From a checkpoint of a small mixture-of-experts model trained on Wikipedia: 14 layers, 5469 steps.
Below are experts of layer 4 (counted from 0) of a mixture-of-experts language model. Rows are named router (the router's row for the expert), gate (a neuron's input weights, with its number), up (a neuron's input weights, with its number) and show model dimensions 0-159. Each number is 128 + 32 x the weight over its row's rms, rounded and kept within 0 to 255. Numbers have three digits each.
Before each expert's rows: "gets" lists some tokens that make up at least twice as much of what it gets as of all text. This comes from a sample of Wikipedia text that the model never trained on. Tokens count by the router's weight.

# expert 32
gets: " ", "-", " part", " emb", " up", " (#"
router:119111113123141074083091166128144162147084182149065105129152132142108106110158133085185144118126116139134150103110129178107099149139092158130122137121137150152106083129107113075177073098120108123105135164079058167159121110128137167138083154134121118158098188101119112081095143127170125149087133138148096112146173128074188178083115163094129158146075118141100156124175145073159113128093101116181108141166104150115084116153138104127092115067155171143081117140111135215144123113078000
gate0:197119149131112119143142103084123220086148131095147155101210133140136118078135126126112101173134115123197153138187129211087127126174107112101128090179126122126179147119074138124142106122098137138123146073130148161111151135118145128128153047060158160138144159139149089118127132107127143128176104196171076133151126136173139069164145087130192139139138140133117114105070155129110116102245098187157144115097111128131096124151159120051127120106126121125076125094123131138156102187114102
up0:128128127115098131086122161135125128121128147126136126119166153123074163109047204104142141130128198146123126131149147139128123130124022167172202114126097066119126159142134158165131128076072127132121145105174112128098154046108079093127107157118124093105118136122128146127140070126198166136087093100065152163127081105130123142157128143053192131144120102154126164086111107154125123125141101164125098132091150187109127132166133035037112153171118116116137073119148112125096072100098120

# expert 25
gets: "\n", ".\n\n", ")\n", ".\n", "==\n", "."
router:126147146110137185110112157115129132131126125136107167141091109152129117106179102078145120150146114170168053108149135170154103199170119131133128107113138150178141136124155173118160093167079141130122215180111090177140129139142124146198106128115142141190126154116135149160084152073115191141071113129148179128157132095122113206121094102171142131137123145111139170116122148110137153146067123126100138129082143138148153108148084141053088095056055125079090055148150133114141122101177221
gate0:074122137118154151142119130131082131135150181139106102179114112133014128088130035143126074141089143229164155142124104158136159164128119157115114146077181110190154073192109159098189162171176133132161151070165120097146123064210120103098108086065173120111124127087144137164138098182154201166112146146121129119131098120147134128054115154109120141199123129110123116104133111100083124129123148110131105097170113127125142133130126128125127138131082113146144146139105141085140102092120128
up0:052161188106142190147082125146117142116098127157118144128124124132086041054122050091088097150103136155155182161093092126140147199123125145096128120086182133135105119158131134127159124122145113127122154130200166127139131105131122130052128104125178134126130146156174095141107134156193177155126132214150177158183131101155131144106137130128108220122074171060120166102139161099029100132111101130114114111137110115126149108142100141114149166183113134149111178159128129115119132158129126

# expert 0
gets: "3", "4", "8", "7", "6", "5"
router:096174098078170100182156111165121064105121081103106110126117184169120115134149093114090117139115179201115110100186065193150087197165213141163127118102076166082129093121202155108147171148152087133179106100105153140138187106114134146181083114090125137124099143140127131149113140147132110110168157124107155085141074181142129117133133150097114092126163135116124058177119150132160171095165130089136135161136146124146160090091087120192107124121132136180170066134156154110129112114129087
gate0:084110130112148128128109169148134239052132203122134127100091094067086135082182124099113133142111125141131126068151146126140134128122161112152130134089092071140130111119135150122127132133124134082141135127126116130144128244088160163161133171122150186127117142157143134109131140160082114129207119139090121098112166167137038129125128146052168158103089134183149138201133103123133149099114118171138151128123135108125154131125129092114175167129212155135111129100149120155055061088133116
up0:145120124126068029101139068071201168110105103178144127126127106126166132136146124149139141122075122131123018172136115144126137127126170150157126128117131159124125087143127122208077141074129133128255135112204127101112165155118137120126147109128163135112155102135140132136129127127138147127130215129124089136089153170166107108133076117150105148129167071160166122069164129126168134165126121129096124091118124128084116139134109155128170159138187144126130135054143128165105144108132078

# expert 12
gets: ".", ")", "\"", "),", "}", ")."
router:146130143028140174093116094117129139170139081093106127137115156118141094172146112109077096155155125117177158141111120015137143195139170169133090136087066154084145125097113138139107134094156137141122196134123152166097135134132144129185113139148160097127135179118137186088126126127103195165080107126116157142114093089136123118171151116121115111140107191109147250131170076093143101152072146130073141102116120129134057117141142130116127114124129146194157137156185140149153129115118180
gate0:151165103152132095142121212124099089048130090084112119167130139127097127115125090088134167102071184062134121120086211111116107135083134111144166126117127138151118027110069127171114138106165078129169090126140091122128131090122141152126160101138116174137101188110177107126127129109104109119126070129143149133121135131164098119182080116107224170151163150134122090147091138116125065118093163149099134123121130121124127059097129064133118128197118109088205124111134090114111118085120173
up0:121081144122127245112129100139198127163120176102129132152114139076117116128131170189134122135113105126122142114130085116158145110120146201038136152153125164108119188146174127110198087125040118080081122108125126147172131119105086087151129186128120106132094144136119160132127073164133102112081141083131108177123192097137142213112146114159092149119127155179116084196181117144156147123137126123151092096128165133064085128149112153158187123123104120143055118138157126139141128125137131

# expert 23
gets: " |", ";", "″N", " —;", " ·", " late"
router:110124100087117094108106164171138118168129091112110181143119145139103117146105156090049134161116178094144154127126111116115110137072121138113113145161154152112137090141147087129094084135098150124104122142086088167140156156111112140082148146050157113159141095130095144193061152135162165108056120105100128055141122142162131156060167113182126125124152210156109120109099087125098087146177054154085143188080143115125141132160083141149195094144108127067122106133162090092129136181102208
gate0:130089090113127124164110153147131140115126118085155170145095127161129120113137162135131114128174161161127063145145127126126121138099112136111164166102072118151068109137041101128108133067147138078145089134185169129127129123156140123118109136138073114116097128050081154204174139119156069126118145055133089136160118133138131133156112159121099127090126116145129127097122130093148110142224181158123114251213090135107140066125115170147127133205153135148138111141120106215103123116092127
up0:188066152130104114114152143140111130097132150125146179131129090133141131157149117198131138135238173185140130124189125114122122121115108133115107142124149119170169128098129157086123084118132103128152039128126136126197149117138147093128109176111134120129120129144101083097170139123110117097132122069167129127114107122155220145179040126160141117134120133130087133122120209120199137156153156152135136170163140086135109121148144142134067212174160103082184142132127085151106079092128203

# expert 34
gets: "h", " the", "ad", "w", "id", "ol"
router:137122127100138121126161108165185148158128151117125112129139102104112192110126109080159070120129079219116094113157101155220095116127117094106163115128046118152134132160142105144095171146131110113154085136190143095167133177132107129171192127065131111136121102137118140075010106122132098139163109101159096075156081133143143118099144153144129132140156130154110162178125139149125136184150145154188139151099176128163043117143146118153162117145123200214135152125121133125139162107087133
gate0:171163128108180166171134127207153160129124132110132097122182164124148195110124124117143128119113124089134105135105178097109106170109151117155141076094163126110125119148095092162122049108090136136128114120106135125197103131081133146128105118022121140132167173131139102101132199093117168169126079101091139079166130134140063017127128128127099128152177127128167128128119077197076149101093134115100134115143114066121130122184101140145135132163156145193127139124185108172184126119088155
up0:116047097130200116088118141122127036128096106132172114113119044122128133255148192143184175126167115142101080159147198151134145058117109133157139148114147109114102122131129106126141193120127138111124101102125126129132121126175134097138060129115170110103113127098145131126127139060087136100111169197123185132083109124124136079130124120146141118104109109152118152123203150106122163133134138079116081136137113117108154133152060125154106136130141127117140166135101104113129116127139117